Weights of a small mixture-of-experts language model, trained from scratch on English Wikipedia.
Training: a variant of Muon for the experts, 365M tokens.
Below are experts of layer 9 (counted from 0) of a mixture-of-experts language model. Rows are named gate (a neuron's input weights, with its number), up (a neuron's input weights, with its number) and show model dimensions 0-255. Each number is 500 + 25 x the weight over its row's rms, rounded and kept within 0 to 999. Numbers have three digits each.
Before each expert's rows: "gets" lists some tokens that make up at least twice as much of what it gets as of all text. This comes from a sample of Wikipedia text that the model never trained on. Tokens count by the router's weight.

# expert 67
gets: "2 ", "0 ", "6 ", "5 ", "4 ", "1 "
gate0:533522501465503512476478501504492504478532510476492459522456530485497494498454525487507491500482523504480501485488511463497498475554479487478479468490534429535504531502477508493463484486487535534537471544491483527527474504498531503474499481483453468486512501475512471497520492533496477497500461537477494491466508536492533461471480532509450523530492482540517473510512510475480523522487516467516518524524498507556488488459472497497465505482489469515502493507511527512545475487493541500496477531540483503519464528478555481524506510535496479527476517504559477455496501466462465515509491473503489449524504520497465539463541512488534519532507488493476473500551500480476496520485482508532490518505485511487556455478510497489496507557570466534525533525518488515528481481455492
up0:501458490540508518488520524465474503506500500504538465544473527493530519519555510492549462527509498543497521470508512511489492463505498514513505546505514500532503483492556489479522523501507495521491528487515539505446500457580487523498507533529538552524469508473460562477526495482525524500530534485528536563509459492518525475482484512476495510459528528506481578516518511471447484494491552521539503512515485528501554498446514460514511527526520491525475508504515519546480499490542543504516485520519476511525483503514527474472494508497523509515461488490492506474498531525519468501524444520513511479492504525526485523478506514523473494539486500500510505473515508532491500470470504530485503477506498536509551523482504481494503485483474510515494506552481508525494495489486533

# expert 81
gets: "ed ", "won ", "ing ", "received ", "played ", "made "
gate0:542490522464497510486522521521488510513462489510511473516461483499482487513499520524503543546481524541515454460527492495488521511488545478484504465476478541516510492497519519495500520486458482465550475488559522527467498508509506508451506500477516522492474503472482527513529500501476474487506516510455544483478492504504456547488503508525508482517557522498500524486493499518450525521508490495504504518483489515458481494478480490491491542475516539494524513500529546519489489473471557465530501539475529512511493494487527502489540464522516480495536541516494509489461500482486520485511499512480481456470524505479514452491514485523484507534500492545469460577479503548454487463465506500450516539506496517473508519510472531516507507477527513433495542470468478480504435483463491
up0:560471461506548468495472489521503496490479509502524512494512498468479529447501439486515495540509462518509446470463540500497490455506510519541487489508500494474500489468529524454544506497468494502480494524504492475487517516505486514474488511502552492453543498491543475523508514502495491511498478508487509449470494488461489491487504509501520473509451485488505492497502506480522480486484477466501468520477444538459506526471486495482503490481463478506505458468469478496471492495493502497490514500534474473501498514507523512516461501481502513487482528493474507516462547510518554505551494476515513468541511484511447495535460482536533511497486528487482518462563513482512598494507481491509440525487497502521483507476471484479539505524494512503518481483534488481513538444460461

# expert 102
gets: "1", "2", "3", "7", "5", "6"
gate1:502523511511438569495494448515544490488515504538526529485547489473482528495531477500537540514492488490490497501513525511505499556477470507553489529485465524508510500556474516529531485493523467471458504527468519521477516528490464506512452503478465459479476523494504483494478459527509513493496541433481536505495495452478536523513504492500493462497500503494477491500519490504509516508542473536487526517472518518507483439537510490462471476474502471517473466503508494453499469520489489469497471492515492482534502506510527499463516530510517536495505487519477475508504507492485509462481539495460452502469543487521521500485519513507493553471468521440509514474517506512514543455500504500500557483461526526522508513511506501542507537518459499480483505490548456487473489506493518
up1:480478466520485475500526480498493458480518511496465559523527487525496493523495495491470474517529514527497491502475499508538504507523538455504479520479534478539497460510513493484474503531486535509469536528479512516492466489458453552482499524495492486519497480525514478512452511490496498505524472514504510477542510501476482514491441460495476486502490477495466479463501499498482510461517470486547474526489508491504462479478527486443493486483494499524463433447517467480524568526497500538510496506445512499508486501517526466480492514534481483478505485485536496494476521486489485476495473538478510436478475517514521527551553488499492498503470518476492451516526488469501447495514514474453471546494485510497512474476540516500537478458489498490459479556504523506527476453490503

# expert 26
gets: ")", ".", "|", ";", ").", "\""
gate0:512495500547470514489497507489486525481501484482535466502465490524452481547503519504446468477461508509492488476500485512470476448503486509503535541520510434503500485503518487462512478494546559516488467530502470497499511472507484492542479497482487487486489495507480483483479560530464500521527476532478516493475539473486478496481468517506452508553501490512517542484505506442449488507495476498479486491521553497522528474490532495503469495481514510522504507482473527472470502496457478479502444452509546503504508506475506530484481521486494491479505486528497436436494519504505510508496497482466473530507512468506468515515508498468523511509440502507536471511476482537473509526480491523488457446516485472497512563470527513480458501466474494494528488480501543478460506474528473
up0:498502464485511517483490479539460474476490496503494502478547501523463530522491476514486511513535482536528497500519483504480503530542504506557550523510533476496483478514537450535505513502516529527496450472503471454479490521507514450528507526465454462486489524531464513506472538480467528514515520493474449493543456537495501475452482506494516521520522470490452523511540532516508504465506478509487483488456505467497505491494513515543475476469503518490482525477554523519525529494489496482515484470500510491452492497480494570471470458471537509462535447507559500471513492509537507523508507470454492537484500464470493488504483506465513513455496491531493483474450481532493517479491495535508472489495501526506527498456524513478498532528499478483497504505526480491539475470513495

# expert 86
gets: "de ", "Mc", "o ", "La ", "e ", "la "
gate0:484476468506504495506513562531486527494501500498504509486471459498467505506524521527528454515506562511489454463491488498502546513523520467530483522494472578535471499501489481538440511485524483489457493527486493510495485515488522549521534516516480551499544507463472512497512479473478511491512465457518508481521506537489526495462482514499497500529504508479506497501457548508553472472492547503505522545509483510477486484501525508472530537532511447534534466485470484550514503555495522474553455487511507504512508475458494495561471480511496490496509519482479483511488511503501463486496473515524487478507477523484446447499501520466504467475488508455506500512508502504507512513499495484500472492506481504434503516480512462488525515525537538506471509478479551487464500492521526
up0:496530518498516512492526489474500530474464539528500495461460464480518472548514444505530487488489507487514503533466477476516497515500507455545554510496491494455516539462500509493456498484508527559511492533478485546489471537516482508469534519520509475552523507548454501511518557491505501493474503519496511450488545511476541491477543474476460476507507473484462491499523481513508483509485471461480500514481479506488492491552506505497466483497505516484531475474537532545507507467491548503494515497516464469478517498443561515488510482515528536491501512514495491493533546517505537499506513525506469540499506497517511518510547526456483467497513540463494506472535509512516473487515502509528490509460482535482515533498488486530527509494485544518486538487473497460494514438493524

# expert 1
gets: "t", "f", "c", "d", "h", "sc"
gate0:497504504478481545530528509483499468501518461471517485506544502474479487467484484500474477483499517500517516478497518503473482484520478461520518502496478517503470474505537472521534506507441546507508460526483490515481495455518482498537490462493507525480533530515519510488521508470537502508532496433515470467506502518512510487532507493430461515514500482573520507514438488521496502540485550467450553502528498522512478498526496513525526459489526505491498480504496558522517524520547506497487503547535486485515519466489457538485511501505499521507483504486490503488499482502533475455508515448492501559577524502468534486480475499486484543517545518465472484514496524532510447532495501452486536541486492501509458489511498501489504510473511503545504471513497527478507509527497507
up0:453521520524486503453501515530484483517493459516456480525556515505447465511539456506517519460525509523526527529458503474461545520513465524483476480503520483520474510531499511489514516508529527507484518490496513494534509554485490498544516470423512532517465500516458510540495509487472537483487509529542508507509513504478490541519496524504495489449515469498500504542492485522491535489499496481475465468484465496525495507467483494573505478514482494517524500494479488558509513490515484522486449466484509471537483523507495512548482500477549500469473550480480508467485488471539460498522517504517512536476488488498506515484479496498458531485531479480462546522495471487505509486507544511516494525518525512517488481511523482489506502489471539505511490517515495452495486509566440

# expert 84
gets: ") ", "\" ", "] ", "} ", "%) ", "He "
gate0:506504525493493518465509508524491534488520485499506487553474519555474479552526480481484502467456489431521446458435478517489477532497487495509503516521520450530494512520491519515498531502533504524502513472477487494498463470499492506506507472510479552489486528494488524521461523480522483495514475511476478526482543507498533516479502532542485507512491490477517447484483478508496502559516500476517542490492501494507508477544483537477525488487504486563479534520520494514454512514488497485469509491528506499551471494475522493485499482531516501494547510464473465452508486460518475522458507474537502483502483497488511448482511494480493537520461518508464476497462474463470515508477487532474525497491508468477517547490476477509483498507533500505550484475498530587477508448509485
up0:515523518524509450514475511485496526516493514523460489494499518503520488517519498545516526531501506470492466523497475560512474503512507528495530484470511528510480429478552529497505517513431497497524550453490542538509495543480494479444487501535514498513502524506462513458505548526518479517501463503490480471460547501488495484482505511505530481498497497508495509520499522493469517513478489486499522523519489495499503508505449522521536509485504512505501541482450530505423510532528532486518536481482519476497467525464497478456521473506534512464519483497460500521502473496491530522485545474543562468457540508475506514545529488449520521512494524521504514536528502535525533511484525474476522499512484508475520504489494502492456504527509476522528551509511498559488501486479523

# expert 113
gets: "k", "Sh", "j", "ch", "G", "g"
gate0:485487523497523521512494497512467462498533537452507491542500474494488553489505517492545508501488486507488497533474527527496510490522487522496447501463492498530504504493455478568521522471530467462470491471486506533471529544538500502503498470537545500479491503494525518511531503511498498505501516510473481508532473530492484520521495526497548473492477486520472468514508497520508502446492466460517536481552519413463492515491474502473501448490485481508494545505520541462497494489485507495527492501497515452490503476510478541469520527537506502529521456513532493511510542484519494486563530474515504539482510469512508518482494500490496497504521547481482483520490504461523518508493449494460538498501523501492541506510500573538486459565506498487499548497488530509472518506535501
up0:522501484520486447485522523529488499570541482496495540488507509527513470523521509462501463476504494508463510491499491517467519474488465491456491494523517506506488503467506516526515454505486515501532503511545533490522476469480523501514500507497535514451463492498516487513560560469494525514495490537508484484502500542480492493538530479495507498461528498450480481502495487532501503477543490498482497481537513513517512444499496521500561505541534499499493475473500518507504507505497499462501475503498549490524497491515508557516476497502488483497450552503494525501574511494527513450507495498507531499502455480508535498459475526541502534552541464565528509476505514520497498491503577514462499484495519536475534503486515525528472458516490471575498505490494508501473495491489500

# expert 72
gets: "0", "2", "4", "6", "5", "7"
gate1:527505494502514536492528514479510497480443537491482521512504538491461476520483513507493464473481485502516461515485506514504507503462493436516521512511469531463481497461519511491506486531488445513484510459544527527470457470486481554501550495452504500500471497516501499492491493481526517509532503491501515526471509528510514470538512484486510506442531477468501482514504504498521527479503476486531490476470518532506536451470463503482543528516528510569536514511531511495458521484486456495465466482485527504493533499549533500513549517496538490551512530529485507459539496467503461479480474525509505487491517472490497467521521518509480503475503488482488509486539506470497422477488534473543502479501519460548470503489469495526467516515473486502487462531492503470528534458493504
up1:491517497491485514468528532472491514510508508477492463506494510494514529480548472478518550461570490491471535484471534502492514486493446546503494486499507496480529451466538482486502513449500463455528515484486447520483483489511455555481462492493493511520496531507495506475496498504520482522462503512551492535508517482477473514517523545489531457491490501476489449495492544467474512525521478479502491524521475482487513494521488473504458516534462496508469460517456527515506565534495555520478505476516521491523494496534535487498509495529503511508486463534524515502510495525511487472445522531518500480486501543481557463486489519465508472495516506479472518499500494505465464499475500466486534509521516504575517501499510506458517488552522487496492466478487533456460488506504509

# expert 85
gets: "John ", ". ", "o ", "ie ", "y ", "William "
gate0:477540444484501490485515479519490468483491514512539481489477511483512491481512492471464505496480435514478544497503534487522516496526483494494492503510497541447492475476488515508506541533475522513491489483481486489504495470496511493525487472483528522489534488505546516500477481481503454480479487502489549468542456526515490469485465480523501479532544464526468467456487506511511481518507503544505498517509500528539453509497478508498532497464493511529471501523488508496567470470490501527503460560488468493462477530475493546509494527488498495513515465489510550446503484458514492491545503466531475503495462500503527501436510498526535533481497531500512473512513497495519497474504522508488532472573507503504548462514454497462521491489513442489489510509446486510535497534525454
up0:479536480534508526533496472501509492457481491463478517529496492528449491500447512535507516492503509485503496482476485461479531467516515508506502469518463494487529528526502516541534482503478509483506515469507468504515509506532451431490510497526438487472458505498513484461500435490511512549492515487482488499490499513525504530480558479498461503513455490476476497495493481492504531519499467517463525488475491473515484523508485512512484501477488513489537474500493491511476497487518528463502494446506509552523513545476464494544521508479521474535485451506484471534516512528478517497523488523534534540501477464451491475477536482514512512471528508497472483452507493502468544510489468465509500500487476476519500534531514531473523440476471506456497441468500497519471513523507572

# expert 38
gets: "New ", "South ", "North ", "United ", "National ", "Old "
gate0:500511547488495511486486448512524509517473459470504521478557466491488542491494489512461484514470491454467498499509482461516516477482521513494464520472460516546489498471495510522525493483492453500490533551481493510520482465491572482502522527506515479515540497465462518524531456493529508543517533486497504476484539528484516511514494491497504501477525486513501483522450517514482507539479502479527529487491536515467510480532479489477514513526492470527499438492515519491508506522498544516484512501493530486506499529473484462504505519522554490463498557520515494514486477478476498459486495502448515456506512515507490527507508489520492516499506476496464466492468523512505520443489494476510505524487444517496498527477478442439444529496533516505475531451549497519509533482458545
up0:519494499534515498461525454481522445515488511505473506536503478501485476551467502482517504485530522504498501518536509522498473497472498475487506484480500509491520493473486473485512452503462521487527484483508515499526465508501479494473530508550465487524539518534506515524494476541467519505542484510519467500477523506520521492467513504468519467526525485517507520507528496505546466522514461494520525500443469498514487465449494458505536452499488526498485517522479509489498479518496521520523517514488549574514509483504580502497562519474487521505563504505521487481550518464494560471488522517528498468504500496501486526518528494456488528524508498447473519517526483506528522526538519524497528531443489502518499507497515541469524527455515495546503506465531494513520487537456511

# expert 64
gets: " ", ") ", "\" ", "A ", "} ", "Sir "
gate0:466485481500450488463486557487489522474492501472500501524503541466515474491491484470510475547564501489473477518494498508494502483508503472499535547493484516524507476509537487504464500489493510499498548551524502535464462472540496541480466492545543539482486501518507467526526542469516489537546514477481490472479509489507516521503474484457480482474460476501495497500506517490519513495514493488519483507507492506471559476512508440501516508429507497502480511475477483529501493489486515482436523539504501516496510531457463455494506461465511535498489522538494513489497490530496480500492526492545483495415459523495524500521509515490471496490498510496518488542520465513477485482493522444508503491499538507511527524507488543512534449449508473471520497476522492488563486520506494
up0:491509485448508516491500508496453506507518493485500493499495543519474526474532512497515516511465492503505498518490476474473477496506511539472511506506538490552508494481512541524528503518504487510484523515512493468471552530507472560529502522481459534498495542511498502517487532495557510531486470469484484491506439504526481498543529498518493497466479497493509527496529488482513501541493511505420505526500482510475502519474516497480486481489497502504510492515504472497518504488524491568508476508495497477514520534428490505476510477514518473496508572528523525414506492502496471535462463510463525495461483457568497475533494455498523464557523501535509498499533476455524479476524474512543495489452496494497522552518531502505507515474482515474526459503512495477549485494489506

# expert 6
gets: "|", "Ch", ".", "|---|---|---|---|---|", "|---|---|---|---|---|---|", "|---|---|---|"
gate0:428506521527497488468470446508460494481463497500474495505481484492536452502502466478526524508483487533476543502474480515510515513521522515554483491541496464494518470497490518485463481504537480450512493512515461541484468498512490523464454498504528510529504478503492489520454490495504489508512462488479442525503431482508503458453461465490494504514530484519511476489497516527485491490471495534515481489494467513529491469537534509513502506485478500489525518517464515464465514518502556476504500464511503520484557484478507500537472513498461489558487501500482505497511516476458546475553483563506505474500499458513506534499456487536508488498513461523552542481508497454527494518512521556511489481469527480521523492490459503481498469508492503503544498515493496513501513476545499
up0:487481479528508496479501494475510487528490546520469505477477474523527523522530487531506498532480493473483511549518504525440480499495485519509509502489499466515501473486514480480509467532500525445526516491499503513466498512481495564543475504487474486497500459490465493502521507514537506525488519546461544544497500527499483537487469484494464534498556522513466538501489502507481489483524479502539512502476430474504489499459487531481520515489496508532472483495474502463497524512460506524460485544483504552505510514540455513528499475529503513500493515514534477560496478488514490517492518501496524473478475539529469547535487506501495504485520476511489479485485494506478501499529552452511498490464536508556550519487472516497483490464496564510453486552495502456494485437521543

# expert 60
gets: "American ", "United ", "US ", "Indian ", "Republican ", "British "
gate2:498514506490483459538515425504460495529530478512540488505532475509473487490460506491490520489475520479489495470551500474468510467514499503508511502486500522482467479473506474511502539525489528523514486490507480500465494510489487510472486531525480489487509491542529530486478508482508544514506517481510493479484509499501472528490439537501526506505483454526487465478508455486495502451491543510477482549527543499496448526464496467481463513490477500498523511542511475559473542481526496491472475469531517501487487508473511530531490450523545539537535497486481504487505555510519506474513506486488486507583515522529530498524495503477499491527522550515492500483477542514509479446491485509525454514499489490538488510480477551484522524509530543516475531457491511526560494495463492
up2:463449498475501571466509523479438534478550489519471533484502493523508509508473545528468474525484515491547507517477479536493447494490417499528494490468501513532513501522524546514488483500491493527470510528504508493518497526485504476478516512528502510515460541502501479497462479521484480445510509461461482526476508506495526454484480512526489523504521510493528522477489518507497552441513514518520499515455514530494490447490499501503520524499497514521519534516523488493502521513528526504511514507530524497493465473468476518495471498542523458499477528530477529487490477510491496446540513477490533510505470514530470523508507504473511514549499479476500518443482522556534500475473504526457479481543472513531485476508462538509443481524485508473510492493520487458483497511506530

# expert 13
gets: "f", "op", "p", "t", "fer", "cor"
gate0:463523489464471443483463521474510477513538487514497526508585464506506532538516511526514532471512518442524516492530523495512475525531468517497495476511520499461500472482487494486505490479510503502425502476487513525497518500513500459510513465493531518495427466475476463478472489491470523476511503479530461489504527508512472476505498473504483493476502536520486481472490454479469508502521499506486483502545543469466500491499484538483453503524495475521486487516485500494487510508525520510516479509524519445480479502436513486512483489469524478512489505522497515501496483537494505535525502513498489519523524489564514490531466486584498487485467489500488528498452461460456467472522500529477545482508502509515533459542516489514506545525472501491499501491481495509496467487514440
up0:465521527481488462492508472489544490497458482519520488486556436474523494534518536466508477468469450526537489492516501526482508468526498433506492480543470525474506485510467523503489520534486458502476501538533546470492513439483494467451525529497513476534476513501466505520500517502489479468446510508509498503484451459486520465499500509509476469470492509483492507506508536495470488506471464502552547468471485492522543499490488495498527496503468480509509483474458507544498489498521514460478486490491517473545552505481509475502470469497503462505483512544470520561512499498503527514516504496499506500498510518492464456490475489491519495512448539511518508516524491531474527497486491482510506538472473524531506494468516454466577462512525515503504496528518508479535502509492488

# expert 16
gets: "ber", "ver", "per", "fer", "tor", "man"
gate0:517479523529460456526526528480509503531557502534503495519465491516497491537520493541501540510495471510468503460467455505546495532494482502477494544540504476464529489518506526515485499531529553500490438534522452537479489527508523524479513529476506531489515501525482505526510499490473510472525487538523545504478494505520522496502471512473489505491500514485481506500484490506448483538510457497480483555488556530517489492541501481518482477496484478468507518507482488509474507516525540510534526498504477476537510500499499517524534509483491492503539528529508492502508475491493456506509489517513451490477544434482474493565495516480522514511484558463517429489485512484532496498477549506504495555532515452504531484471480506481503475506458490500513496467538488498525537463504521
up0:503460503514499459489481457497498497492469494506523476499519459531499472464493488485469518526484508491487484452498512505501520494497490493510514553478495508545455498448466543506501486465474494530482493531529552486509528532496455542502476566515505505500550486506498493513483493479501485451518485511521529507508468532504563488518511543468504518488490501512470522493480497478530494482473542485488507501492529516529496473469518441478526479515514488525459448486497497480477527533519497491500479526467499493526458535501488527497447511508488477455531465481525465431511509470494474501502503561540486508500499500498510487480477502453503462478486488526524530554473513495505494563522510520477531519509526460477550460522506529494473496497479535503527457467485522513519531520517498

# expert 88
gets: "ed ", "ing ", "with ", "es ", "played ", "won "
gate0:505461477466536505552546507509490510506508489483473463548489540509484521512512487488481508502531495496473499511495493494501475480466508500465529480485574507485466470505520454512551516506502499476480523507517516563508515514468467507503487507487463509475522535480514524525485526548471515490563498548489493529531528514495482494533470516512509500533451530506494516483492456540485508500497467499526525487527482508493562506538472456505527512498529538497500519430489522494516483502502522529518520545486522447516472510484515532512496525520504488466502491452548517557508501542486504505515477511510477501513527473535496491519473485540527495500504532485525513493518499470442517488502481504494454508465520499493529498511470521483486498512496413493468465487535491464479470479489480
up0:451480485501533477528510521493554522526522491533492492524540511531485519553542505530563510490531480526505500532505482528484537533488524521484475521509503468485494491506476514536451463472525474533480509478455488504509495487495529458487505490490535527522458471511510489468525529491553539516503513512507483507511527470559527531491502467496569510488515488518498527519488488519519524467526469492502487512492505516515466448479514528514525489494528521512505521527498495522482533511492496483534524449481522525532509519510504515528508494472508488561481491493483487490542474562486504521492490539488501490486495524459483512504524494479515500498522561475546484535505493560510501482523475512544481517543517538508502505503486491527544484512499525520496509481550433511477527453489478